python train.py --n_layer=10 --d_model=128 --n_experts=8 --experts_per_token=1 --d_expert=304 --d_shared_expert=0 --activation="swiglu" --moe_layers=[3, 4, 5, 6, 7, 8, 9] --router_score="softmax" --normalize_top_k=false --routed_scale=1.0 --balance_loss=0.00227 --balance_bias=false --init_std_router=0.0142 --lr_router=0.000709 --n_head=4 --n_kv_head=1 --head_dim=32 --vocab_size=7550 --norm="rmsnorm" --norm_place="pre" --norm_eps=1e-06 --positions="rope" --rope_base=10000.0 --rope_fraction=1.0 --qk_norm=true --attn_scale=0.177 --tie_embeddings=false --parallel_block=false --init="normal" --init_std_qkv=0.0366 --init_std_o=0.00818 --init_std_up=0.0366 --init_std_down=0.00409 --optimizer="muon_variant" --lr=0.0119 --lr_mult_down=3.0 --beta1=0.95 --lr_head=0.00872 --warmup_steps=50 --schedule="wsd" --decay_fraction=0.401 --decay_shape="linear" --final_lr_fraction=0.0 --batch_tokens=32768 --seq_len=1024 --doc_mask=true --train_tokens=245000000 --steps=7477 --dataset="wikipedia_en"
Below are experts of layer 7 (counted from 0) of a mixture-of-experts language model. Rows are named router (the router's row for the expert), down (a neuron's output weights, with its number) and show model dimensions 0-127. Each number is 128 + 32 x the weight over its row's rms, rounded and kept within 0 to 255.
After each expert's rows: "comes before" lists some tokens at least twice as common just after its tokens as in all text. This comes from a sample of Wikipedia text that the model never trained on. Tokens count by the router's weight.

# expert 2
router [151  87 112 141 218 126  93 155 120 170  90 163 126 127  85 146 120 133 172 137 160 111  97 160  95  96 164 170 150  96 130 113 111 136 108 172 153 109 111  67 103 108 124 116  74 107 111 106 135  66 117 130 149  68  77 127  78 162 115 128  98  75 113 170  92 144 144 142 104 146 124 135  87 131 177 136 160  87 138 152  91  82 181 122  76 132 164 149 160 164 133 115  87 101 146 119 184 126 116 170 123 163 183 146 122 189 182 151 160 175 105 121 117  99 181  65 113 107 100 118 189 119 173  95 138 146 126  78]
down0 [ 85 127  44 121 124  87 117 186 107  97 120 105 151 116 118 142  86 124 121 152 110 186 132  93 104 172 153 107  64 139 111  95 135 121  64 210 187 158 137 153 121  46 101 126 164 109 144 182 112 178 157 148 137 150  67 157 162 137  71  96 127 121 103 125 121 128 133 140  87 148 158 132 119 156 110 146  83 135 140 148 113 145 161  68  84 130 136 167 106 153 134  90 133 141 112 123 157 138 151  72 103 123 124  70 127 120 115 183 124 125 178 149 157  80 128  95 186 100 155 175 104  93 172 121 154 143  68 137]
down1 [195 150 125 148 133 129 136 121 148 112 103 141 169 119  83 146 132 176 151  88 128 167 129 176 149 151 102  97 129 114 127 117 104 101 100 147 138  81 101 176 133  98 168  60 135 121  45 151 145 100 117 143 163 162 152 161 127  90 166  79 151  83 199 140  53 116 127 139 134 130 187 188 119 147 138 157 136  89  58 139 145 125 168 158  99 154 167 115  86 140 137 106 144 168 104  94 117 121 119 110 185 120 114  95 121 113 149 145 154 170 160 162 192 171  98  89 113 173 170 108 166 165  96 146  76 174  82 118]
down2 [138 137 113 111 110 130  81 100 167  68 130 145 140 122 114 119 102 123 168 107 116 219 134 107 152 146  78 179 166 152 164  48 172 157 112 175 134  61  51  93  67 118 194  81 117 153 102 146 154 148 136 153 112 164 166 113 141 175 125 108 128 135 156 144 125 143 147 102 125 162 139 180 104  89 125 134 198  96  91 137 137 143 132 102 145 144  99 122 133 104 122 150 154  84 172 138 189 116 102 155 110 154  66 125 146 185  89 117  74 178  65 125 165 115 103 116 173 140 123  96 129  92 116 133 115 111 107 108]
down3 [122 132 100 148  99  97 141  84 153  94 107 156 111 130  32  66 131 165 120 135 151 131 107 146  81 112 137 119 132  74 151 162 139 120 128 128 178 166  91 118  76 124 127 123  87 114 154  94 100 115 138 107 190  95 105 147  68 109 104 117 117 108 113  81 147 151 150 142 175 107 161 106 142 107 116 114 126 179 119 121 135 158 106 192 153  99 168 120 154 121 177 131 127 105  97 108 153  61  72 143 127 153 201 175 141 173  62  97 111 164 125  74 155 145 153 145 128  86 153  62  73 109 160 165 174 178 125  90]
down4 [160  70 120 130 112 114 124 112  51 156  82 122 128 133 172 123 108 131 191 140 146 153 100  85 126 159  98 120 147 116 129 127  74 143 100 119 126 162 104 130 146 147  78 143 213 172 100  91 125 166 132 109 112 151 162 103 158  86 137 136 111 130 148 121 145 116  96 101 198  34 108 149 185  76 154 120 134 119 163 137  79 162  98 128 102 101  95 120  79 117 154  96 187 109 123 133  96  83 115 113 139 203 169 151 108 111 188 118 128 123  83 121 152 131  61 170 144 175 145 118  89 128 171 150  73 136  94 108]
down5 [149 151 141 134 153 127 101  70 134 155 107 167 150 121 148 153  98 107 131 154 137 185 213 168 179 115 123  81 163 122 166 168 112 167 161 121 150 129 133 150 146 182 134 124 104 129 112 117 186 100 148 100 128 124 198 110 174 112 145 116  84  73  84 123 157 158 154 160 135 151  77 124 105  61  91  90 131 134 164 161  64  66 132 133  98  95 131  81  79 120 162 140 162 112 130 119 163  90 163  70 100 131 133  99 183 141 106 157  81 141 127 121 116 135 145 168 148 136  80 125  63 101 187 176 129 105 175 140]
down6 [158 105 150 111 116  97  70 142 164 176  73 138 162  83 168 186 143 139 155 144 154 206 157 104 166 157 109  79 185  82 151 165 160 147 168 133 153 178 137 118 114 109 137 149 145 113 205 118  77 133  95  99 166  36  74  41  73 156 132 104 116 118 134  99 158 134 121 118 172 154 117 134 104 121 203  97 134 183 120 129 127 179 147 106 124 139 111 129 131  70 150 100 168 100 105 111 172 116 174 122 109 107  85 158 125 109 123 158  93 133 116  97 120 168 140 103 120 144 122 131 149 159 114 140 103 128 157 116]
comes before: "-", "\n", "|", "The", "In", "==="

# expert 3
router [112 165 115  95 132 106  61 120 130 100 168  60 117 152  94 127  95  81 131  94  70 112 105 132  89 133 113 160  74 140  74 145 105 143 110 146 170 157 115 109 174 109  59  96 128 121 113 153 102 167 120  97 142 117 117  98 104 158 138 125 154 118 111 171 161 114 118 107 130 120 126 117 151 165 156  93 168 131  86 121  94 135 127  87 104 142 116 156 126  60 137 127 101 139 177  71  66  75 156 126 115 148 148  96 183 140 123  78 117 121 133 112 152 187 151  71  47  57 125 105  98  76  94  89 150 108 202 152]
down0 [ 85  64 116 215 152 147 113 115 168 136 149  87 135 156 123 143 164 172 144  93 113  87  79 127 131 169 151 202 171 119 102 217 204 137 168 156 135 112 150 146  78 134 105  96 146 166 195 146 133 103 125  84  95  99 109 142 109 149 133 145 146 164 153  91 110 157 163 104 125 170 157 121  84 150 175 157 145  95 108 134 132 177  97 160 170 118 105 181 111 117 134  83 196 149 126 130 130 103 150  80 147 121 135 117 115 146 139 173  87 145  96 112 103 154 109 100 149 149  99 167 102 105  71  86 151 107 105  99]
down1 [ 99 116  93 107 145 179  98 134 153 122 132 106 110 131 161 139 146 117 171 144 133 121 106 101 133  99  92  81 147 159 137 153 174  45 131 157 132  97 120 190 105 145 135 152 138 160 185 120 140 141 176  69 114 145 141 120  94  85 132  67 130 155 136 188 105 110 143 101  99 148  99 122  89 191  83  96 139 167  88 156 135 169  75 104 150 118 131 167 139 155 125 133  96 117 122 124 142  99  85 144 104 165 212 122 186 154 151 134 108 175 133 136 118  49 168 145 146 108  95 172 110 171  91 107 161 102  89  35]
down2 [ 77 128 118 127 129 121 128 121 124  98 118 156 101  97 143 115 211 164 141 139 128 144 128 149 130 169 209 109 143 155 150 141 185 175 141 161 128 158 190 175  92  76 158 155  85 139 157 152 108 108 176 120 143 207 135 147 111 158 114 156 124 163 160 114 168 126  98 143 143  83 128 129 145 148 109 183 127 146 143 120 125 173  92 207 133 168  86 166 160 102 157 148 131  96  79  95 110 141 149 134  60 102  77 160  86 124 115 149 174 165 103 138 137 114  45 100  70 162 146 151 108 149 153 146 141 121 191 116]
down3 [ 99  93 158 135 118 104  73 146 149 120 111  96 184  88 130  93 143 150 109 183 135 136 131 154 151 106 104 138 109 111  93 118 104 145 162 142 138  80  85 193 145  65  89  94  78  94  61  45 130 166 123  89  93 130 137  45 167 103 139 147  73 114 183  39 145 168 102 207 169 121 102 153 163 128 113 108 128 172 116  78 124  96 106 148 149 135 143 138  89 105 132  99 121 107 105 172 180 165 101  89 114 104 141 141 123 100 156 129 127 152  98 103 155 147 133 110 172 129 153 171 148 159 143 134 150 103 140 136]
down4 [142 147 126  96 139 114 105 124 124 133 163 111 124  84  89 132  85 170 126 152 117 118  76 117 114 127 163 168 174 220 115 153 136 107 154 130 130 107  90 129 158 145 158 183 106 120 124  99 195  89 172 116 125 164  64 150 136 176 102 147 202  81 167  89 124 125 115 163  34 123 118  74 104 103 127 152 110  98 133 188 148 112 112 166 172 118 111 129 131  36  55 130  97  97 192 123 110  94 108 110 108 133 145 103 148 132  81 133 142 115  83 107 149  94 154 135 107 125 162 100 122 131  90 118 144 139 160 186]
down5 [107 148 150  97 137 172  82 129  79  94 160 151 139 123 108 123 153 147 138 121 155 128  99 112 162 105 130  80  97 138 138 169  74 129 124 132 140 147 184 164 181  73 146 137 110 105 144 121 153  81 180 104 134  95 122 151 108 178 122 204  94 155 132 123 158 126 150 127 130  73 117 148 154 117 181 160 104 169 106 118 178  90 142 167 152  82 177 188 143 173  74 120 207 123  93 102  91 102 118 120 112 129 132 110  81 178 128 102 130 125  58 100 117 174  73 180 175 101  80 172 121 127 122  86 163  77 146 139]
down6 [109 136 173 110 128 140 161 138 111 189 170 141  99 134 130  99 115  56 182 139  59 184  96 124 134 120  90 151 129 166  73 107  52 134 125 129 123 172 103 111 154 152 168  84 122 188 167  86 133 153 162 168 130 114 128 134 151  88 123 148 178 152  55 116  97 124 145  94 144 145  88 105 141 199  78  70  82 128 133 149  98 115  78 107 131 127 116  91 133  88  85 143 131 196 101 167 158 101 115 144 188 135  97 149 141 119 129 166 181 120 179 176 181 112 119 113  98 101 112 148 141 121 116 133 110 146 110 163]
comes before: "\n", " The", " In", " He", " It", " This"

# expert 6
router [113  96  74 115 130  93 143 145 176 124  70 114  97 120 171 157 122 148 117 190  59 150 128 107 100 142  87 112 132 161 161 131 174 118 122  97  99 147 126 161 153 161  99 124 140 152 117 160 139 141 119 141 149 110  90 166 154  53 114 119 112 115  94 103  53  95 166 166 104 115 102 105 142 173  87 195 110 166 141  72 108 128  93 170 174 173  86  88 150 107 104 106  82 173 132 185  60 129 102  99  72  60 107 138 115 131 133 145 123 110 102 180  91 163 204  91 137 142 124 146 137  99 115 144 123  90 118 124]
down0 [162 113 100 121 139 101 112 107 138 114  79 150  70 148 158 161 122 118 110 153 149 110 181 124  83 112  97 135 147 138 138  95 144  68  96 145 149 118 233  85 111 130 161 150 114  72 118 138  88 143 113 134  84 152 124 153  67 145  83 118 103 165 165 130 155 121 174 180 180  91 125 124  78  99 164 186 159  75  86 169 164 126  52  54 129  53 156 125 152 115 114 135 136 127 134 151  92 141 147 147 148 111 116 134 161 128 137 113 186 213  89  94 133 133 116 145  89 102 150 153 118 118 166 115 117 126 138 164]
down1 [ 99 133  67 152 111  97 107 147 134 114 189  80 118  85 148 168 172  62  76 129 108 143 111 154  70  78 106 130 205 139 116  57 147 166  95 127 186  77 154 155  88 128  83 210 101  90 107 145 119 122 132 153 151 116 123  57 131 132 125 145 130 138 124 160 119 109 152 149 161  97 162 101 147 122 114 104 118 134 133 101 129 143  73 117 133 124 145 163 132 153 109 181 125 135 120  69  87  97 152 185 145 151 109 189 136 153 107 134 178 155 206  99 127 104 143 195 152  83 107 104 126  98 131 119 157 149 116 109]
down2 [153 118 145 223 121 150 128 153  81 126 109  98 174 135 121 147 111 130 183 171 166 192 152  87  43 154 154 162 159 130 137  76 157  72 152  57 124 145   0 114 159  89 143 140 157 121 130 110  74 136  88 148 123 110 142 113 133  98 125 119 169 149 138 106 117 105 138 139 110 136  87 154 137 100 142 159 141 121 105 127 146 151 135 151 136 167 113  90 158  91 142 205 114 157 114 129 127 128  85 144 147 160  87  97 127  79 160 181 117 114 169 128 128  79 160 127 146  90 147 122 134 106 132 160  94 114 137 173]
down3 [105 120 114 166  62 152 158  93 104 151  89 211 115 113 160 108 112 153  69 154 123 166  66 156 179 153 126 128 223 105  69 163 106  90 130 138 110 130  93 146 169 153 145 115 112 148 135 127 120  83 124 121  77 110 124  92 134 143 181 123 105 137 142 134  88 103 121 145 182  96 125  85  89 105 129 151 109 127 137 179 154 138 151 101 121  91 120 159  88 102 179 107 105 120 143 157 192  74  97 200 137 154 125 107 129 110  95 153 130 166  80 101 104  83 126 175 128 139 111 167 137 157 133 116 118 198 192 151]
down4 [ 79 118 149 230 105 134 128 150  79 108 128  87  88 136  67 142 137  96  97 111 165 143 123 169 109 128 116  66 126 161  97 147 136 121 144 140 157 122 162  97 144 168 144 110 117 132 139 154 130 127  91 169  75 111 158 115 109 110 122 105 196 184 108 118 157 117 132 128  88 210 155 148  62  88 136 171 105 114  84 154 111  95 188 122 109 110 114 166  89 182 145  92 142  82 154 133  67 192 134 157 106 150  92 147 154 111 199  90 120 134 109  96 164  96  84  96 127 101 145  99 112 138  85 107  92 154 119 145]
down5 [ 96 154 116  78 138 111 143 147 130 113 187  88 131 158 133 154 141 128 135  90 111 126 170  93 160 131 165 134 110 122 140 125 213 101  73 144  90  82 107 155 135 133 128 143 162 181 101 111 137 130  82 111 126  88 169 115 140 137  41 111 146 109 121 139 120 154 124 127  96  44  48 116  77 157 143  98 150 125  96 149 197 200 104 119 138 137  83 115  85 138 100 137 168 121 119 160 184 109 143 100  84 137 125  99 125 116 148 108 108 157  77 124 131 117 113 154 130 140 136  97  87 166 201 153 149  50  82 177]
down6 [120  98 134  61 132 122  85 137 196 109  81 133 141 100  77 138 131 154 123 141  80  94 129 183 117  58  94  70 136 131 121 107 168  87  98  77 100 132 137 137 110  86 150 159 101 106 187 181  83 139 165 123 119  79 126 115 174 151  98  78 152 124 120 127 101 106 151 125 147 118 169 101 195 136 116  69  85  97 148 177  97 106 122 147  79  89  82 165 149 122 140 125 157 132 100 154 145 156 149 101 145 107 124 149 103 142 162  97  80 119 208 192 123 134 105 139 110  89 158  72 144 106 153 152 158 151 181  98]
comes before: " of", " and", " in", ".", " to", " for"

# expert 0
router [191 148 129 166  71 168 104 140 109 157 136 122 140 124  97  87 168 178 169 151 151 127  96 103 182 161 123 110 141 125 186 156 122 121 133  88 151 118 114  93 178 114 114 139 146 113 149 145 107 182  80 162 186 144 147 112 143  62 159 134 127  95 146  78 162  83 127 107 142  93 107 178  90 107 108  93 124 147 116 104 111 181 116  88  66 176 134 157  67 155 125 152 111 151 157 110 161 169 106 162 176 133 133 110 179  96 138 170 168  94 200  96 145  91 133 179 160 142  97 106 159 179 186 120 124 138  78 122]
down0 [ 86 155 106 181 101 112 122 136 131 158 165 125 124  97 123 113  76 127 143 111 144 119 141 160 125  74 158 142 122 119 156 123  96 139 168 123 153 112 139 149 132 106 180 106  78 112 149  65 167 167 120  97 154 170 153 102 111 127 124 167 160 134 129 129  94 118 119 148  83 122 124 133 197  81 139  92 105 149 179 168 157  73  80 129 104 166 175  53  83 177 118  81 146 168  97 131 128 114 163  72 119 133  97 131  35  88 158 132 118 131  98 117 143 140 171 110 166 167  76  95 145  62 133 159  99  87 154  49]
down1 [142 143  34 134 116 100 133 114 124 124 171 113  90  93 104  85 123 106 107 123 138 187 123 103 123 110 145 122 115 147 142  88  87 124  94 125 117 153 166 125 125 117 128 128  75 170 138 140 162 157 100 125 109 139 118 156 125 147 127 136  89  78 149 122 139 175 117 149 176 182  94 113 198 146 116 104 175  83 173 124  92  86 127 174 134 142  88 149  67 157 115 134 133  66  78 146  73 128 122 122 141 101 106  74 116 169 133 130 232 149 117 160 158 163 155 206 148  81 162  85  98  62 123  85 162 152 135 146]
down2 [133 172 148 136 133 143 111 106  71 148  85 132 126 136 169 110 119 112 164 139  92  94 177 141 112 106 132 120 118 124 146 167  88 151 112 148 132 139 101  86 134 135 136 155 136 129 231 133 118 168  99 168 138 146 104 117 162  90 111 103 125 127  71  91 137 117 143 120 124  65 108 144 123  62  97 132  84 151 153 117 147 128 136 108 113  99 159 123 128 152 145 197  70 114 225 157 142 100 129  57 128 133 135 103 248 120  86 173 163  99 107 127  79  89  71 141 175 159 106 113  74 156 118 137 138 119 121 164]
down3 [187 142 152  98 153 151 131 151 171  96 140 152  71  77 131 162 141  71 157 100 153 123 125 114 146  99  93 100 176 167 188 158 102 121 135  73 122 125 119  80 115 133 161 135  75 188 115 159 116 120 118 130  15 130 155 110  69 162 139 163 114 122  71 193 135 147 109 140 101 157 139 103  99 108 163 142 181  38  93 130 153 141 115 116 139 139 123 144 138 162 143 172 112 132 127 133 115 172 178  88 114 107 129  56 138 163 161 137 122 133 110 121 179 125 158 125 118  71 149 188 142 143 169 142 128 135 125 166]
down4 [142 100  80  93  76 143 148 110 167 140 163 110 147 124  99 174 173 156 136 156 137 130 112 141 153  87 100  98 140 154 141 126 136 140 123 107 171  70  37 127 114 100 121 150 160 145 118 165 126 154 103 168 108 118 120 157 147 170  85 116  99  50 149 137 120 112  79 107  72 135 124  77 157 142 116 104 112  96  87  54 143  69  85 123  77  98 169 129 105 161 136 178 124 123 149 157  77 125 186 181  64 129 163  71 139 153 113 150  98 121 168 169  69 142  97 161 138 142  93 113  97  76 182 128 128 140 123 128]
down5 [168 123 143 141  94 192 126 153 123  75 205 148  58 131 155  82 115 114 109 144 126 133 113 163 215  84 138 139  99 132 172 141 123 138  79 103 151  88 134 159 104  99 123 151  63  91 152 127 102 108 113  91 152 127 134  79 176 152 184 122  69 116  40 158  85 149 116 115 102 146 131 206 161 148  94  96 154 124 142 148 127 150 183 135  98 155 158 115  86 172 111 131 100 143  78  80 124 111 134 163 110 174 131 153 146 123 135 143  92  91 105 136 142 131  89 159 100 182  80 151 111 112 142 108 176 146 131 137]
down6 [118  85 106 144 101 139  90 144 110 112 113  64  80 122 125 135  89 138 163 177 151 139 139 145 123 179  97 116 143 135 116 131 152 134 138 105 152 140 192 180 128 115  62  99 147 120 124 170  96 149 182 114 162 111 143 208 135 152 183  89  60 148 148  43 189 130 135 121 111 181 165 100 101 113 129  56 153 167 121 152 110 114 101 127 105 116 184 119 159 100 118  91 151 181 135 150 185 140 184 143 127 137 160 166 152 143 118 148  76 109 137 177  88 110 101 193 176 148 136 157 133 135 122 103 158  81 117 105]
comes before: " |", " ", " 0", " 1", "4", "3"

# expert 1
router [132 111 178 136 123 148 178 133 134  87 144 115 117 171 162 129 124 153 161 126 139 145 136  84  94  62 145 122 122 147 147 110 142  84 184 177 148 124 117 194 145 134 127 150 130 155  67  67 105 120 125 163 117  74 112 136 156 146 143 145 160 177 105  94 118 112 141 109  70 180 139 122 135  86 100 163  67 162 165  94 115 146 120  98 170  67 100  86  81 145 127 161 168  80 130 136 180 167 115 100 156 102 118 158  78 113 120 111  78 132  81 159 126  94 157 179 210 144 119 110 127 128  79  55 144  96  79 150]
down0 [140 137 110 112 167 172 141 157 154 148  30 101 133  69 146 135 120 129 124 159 126  62  91 127  75 158  81  98 137  73  70 118  63 126 169 118  99 157 108 188 117  92 147 110 103 136 134 167 177 182 141 132 141 152 163 132  97 151 117 110 157  61 106  61 134 189 125 118 148 170 149 132 132  78 167 117 111 116 144  84 150 104 139 118 178 155 136 125 125 166 125  88 113 148 129  87 118 112 117 107  87 109 117 106 100 128 136 110 166 138 148 108 116 106 192  82 101  77 133 128 191 115  75 114  85 193 113 105]
down1 [ 81  95 122 102 158 109  96 118 156 146 121 137 128 172 117 160 135 112 111 109  93 110 137 111 117 138  64 125 123 127 121 136 153 138 110 172 146 157 191 134  97 121 145  78 107  87 187 195 122 190 139 145 100 112 100 122 121 177  79 116 167 137 162 155 148 109  58  87 107 120 114 128 147 118 122 136 124 140 129  56  97  93 134  90  86 147 101 190  83  92 146 104  85 152 121  98 129 155 112 102 174 168  81 145 134 176 153 159 161 148 127  81 160 154 206 118 102  34 116 170  69  73 146 133  88 136 140  96]
down2 [107  66 121 196 166 114  74 109 133 136 133  94 117 113 116  98 174 136  87 138  85 169 107 161  75 119 175 132 121 112 138 167 134 138 114  45 122 134 104  78 180  95 172 170 151 159 169 101 166  83 118 100 153 132 203 122  91 106 119  82 134  88 114 174  99 113 171 139 137 123 119 112 113 157 132 173 188 169 145 181 125 103 132 152 143  91 143 151 174 108 113 148 146 134 150 120 159 123 110 149  87 101 174 109 144  74 162 170 134 121 178  91 108 103 152  85 132 162  55 136 169 140 123 167 115 192 152 103]
down3 [132 140 141 144 120 185 132  99 154 156 131  87 143 140 171 128  59 106 193 148  70  76 162 101  99  96 132 118  71  85 155 100 140  93 142 104 131  48  47 184  63 153 106 145 125 147 145 168 115 114 133 133 125 106 123 115 171 118  96 106 143 165 139 104 162 125 206 112 159  63 125 147 142 159 172  83  53 112 116  69 115 154  88 130 164 131 180 148 132 152 151  97 121 195 155 180 149  91 139  97 118 116  97  86 132 143 124 132 110 161  76 163 117 130 134 127  97 124 136 118  99 114 104 108 156 149 130 161]
down4 [118 145 120 139 102 114 141  99 185 104 145  92 117  93  88 146 151 138 128 139 129 155 128 179 154 124 147 136 129 184 137  46 114 166 152 194 138 103 196 131 104 167 131 147 143 144 173 144 136  97 138 177 109 152 206 178 105 134 168 132 137 139  96  71 116 148 138 133 167  70 136 118 137 121 124 129 106 154  61 170  96  93 124 161  83 148 116 111  53 185 191 139 132 123 135 132 136  69  92 142 129 166 126  84  98 108  52 158 118 124 149 122  99 147 164 136 100 141 154 107  81 129  87 189 139 155 157 195]
down5 [122  64 143  94  94 157 143 117  81 149 148 130 111 145 103 110 143 153 119 138  60  78 159 132 188 137 120 158  90 127 105 102 139  53 102 147 141 109  31 115 114 111 170 155 119 137 106 160 176 142 137 130 206 131 112 140 162 128 113 101 145 153 103 159 113 154 159 155  83 114  68 147 156 131 122 168 135 154 151 141 128 152 105  48 111 123  89 153 139 121  96 149 118 160 163 119 180  91 136 119 135 113 205 167 132 159 115 139 175  88 121 205  71 121 158 158 176 141  94 146 140 172 131 103 126 117 199 139]
down6 [108 104 181 164 133 148 205 157 164 154  82 105 120  51 152 128 106 118 124 115 146 109 112 167 163 121 151 130 172 145 180 163 118 195 139 105 112 182 119 135 105 132 145 158 133 154 113 223 137 135 135 145 145 148 128 133 141 129 123 108 127 180 107  83 127 155 178 145 123 141 143 208  85 138 123 138 110 123 124 119 168 165 151 133 143 151 162 132 131 149 131  64 179 193 137  97 130 110 182  78 136 172 153  86 134 190 128 142 128 125 198 109 104 106  87 104 147 149 192 185 139 119 148 174 149 121 143  63]
comes before: " a", " to", " the", " in", " by", " as"

# expert 7
router [ 63 165 163 112  86 159 118 118 123 162 168 179 136 133 164  94 153 119  97 181 109 110 186 110 151 124 101 156 127  88  95  82 106  76  96 111 166  90 111 158  90 150 152 204 139 105 143 135 111 166 108 143 161 166 157 170 130 201  82 109 155 196 168 154 130 100 118 156 118 113 155  71 154 145 123  79  88 117 143 171 186  62 108 155 139 107 137 183 126 167 161 152 195 132  79 160 123  88 126 130 123 108 140 118 160  85 111 149  96 112 120 102 107 103 117 141  60 121 177 133 164 135 159  98 114 135 110 139]
down0 [144 125 145 111  95 140  92 106  98 141 111 150 153 109  81 115 147 143 122 109 164 121 120 178 135  92 106 137 137  91  81 122 179  90 132 120 159 140 195 147  86 127  84 110 111 126  99 117 141 128 104 154  78  53 168 163 117 118 101 127 120  79 159  71 161 140 131 193 147 105  33 136 132 138 153 151 152 143 115 108 155 116 102 118 108 119 135 130 116 104 132  90 130 164 116 126  81 186 154 174 183 109  91 175 168 140 108 103 105  79 176  85 109 163 116 153  95  60 211 130  85 178  87 163 110 147 124 193]
down1 [146 172 127  83 135 102 107 156 114 157  65 151  88  96 134  76 138 140  77 108 162 175 144  94 152 132 119 102 141 161 105 138  83 186 132  86  70 105 133 114 103 143 133 130 130 135 128 172 116 124 134 144  90 118 170 134 170 108 148 143 153  94 100 136 102 184 134 100 189 137 111 107 140 170  59 132 104  97 149 130  77 167  88  98 129 106 107 158 144 151 148 113 164 102 150 221 103  89  82 117 119 118 127  73 109  76 129 185 130 133 113 185  81 166 116  91 151 122  89 181 194 156 132 114 177 121 197 149]
down2 [154 124 140  94 108 143 141 142 128 165 109 132 128 130 142 151 152 183 147  96 146 100 136 149 100 108  95 105 191 126 158 163  98 130 105  97 143 138 247 155 160  85 105  98 127  90  81 203 111 127 113 135  37 111 162 127 105 152 100 119 158 166 144 146 101 116 111 111 151  99 112 109  85 111 114 125  72  60 174 130 102  93 115 159 126  96 156 120 161  82 174 158 152 167 107 159 138 139 177 100 152  63  93 149 127 197 169  93 167 137 115 146 138 132 161 167 130 130  96  92  85 144 138 175 136  69 102 132]
down3 [127 181 150 138 114 150 126 132 133 153  99 115 139 116 138 162 164 159 142 209 208 124 121 136  93 145 137 132 195 102 144 135 151 178 143 139 172 193 100 139 196 138 139  99  74 101 188 113 158 124 110 108 122 167 130 134  74 142 167 123 134 157 151 123 131 109  93 122 187 145 185 136 114 113 122 188 149 121 115 188 149 159 142 108 106 116 168 147 141 145 171 100 113 131 143  98 120 145 129 140 151 107 193 181 111 205  70 172  87 161 117  43  77 134 171 147 126 142 142 141 114 131 122 195 111 114 168 124]
down4 [155 118  92 143 106 163 102 110 120  98  28 128 139 107 115 116 168 134  87 110  95  93 205  96  99 135 105 128 146 106 102 158  94 121 164  93 144 142 118 105  83 134 155 142 145 101 102 128  96 198 219 114  90 120 130 162 109  94 152  96  82  97 150 150 132 127 166 124 124 108 129 180 107 148 130 148 133 116 143  82 125 104  83 110 112 154 164 140 104 152 146 157  72  98 148  74 191 112 175 109 165  88  72  52 143 162 116 116 129 165 131 109 165 177 142 129 123 149 125 116 183 121 181 107 108  51 143 151]
down5 [ 89 116 155  97 120 128 121 143  99  78  84 118 139 179 122 113 122 110 125 177  91  78 150 154 115 166 123 123  78 180 128 124  71 127  73 122 169 102 101 136 184  91 101 128 106 111  95 163 111  72 181  94 147 123 147 160  87 104 118  99 162 143 171 208 108 116 146 146 140 142 159 149  98 192  99 151 130 160 155 180 128 111 128 151 163 137 172  56 157  42 157 120 147 170 159 137 124 122 119 106 135  86 131 108  74 127 164 115 117  93  89 184 127 146  72 155  87 149 208 150 157 107 118 152 128 119 145 155]
down6 [101 159 124 142 145  92  90 201 163 142 135  85 168  25 147 141 151  88 135 119  93 115 146 175 207 181 124  81 105 169 147  85 139 164 145  95 139 152  77 173 137 151 127 174 127 112 144 191 100 155 190  97 192 175 166 181 149  71  96 135 189  84 154 135 105 148 155 136 128 177 123 139  98 121 152 153 142 184 136 128 122 161 141 142 118 127 145  83 181 131 117 135 120 149 141  70 162 145 157 155 141  91 105  80 119 104 151 111 149 150 101 124 139 134 104 164 145 130 137 128 100 139  91  92 150  96 122 108]
comes before: " the", " a", " his", " S", " its", " N"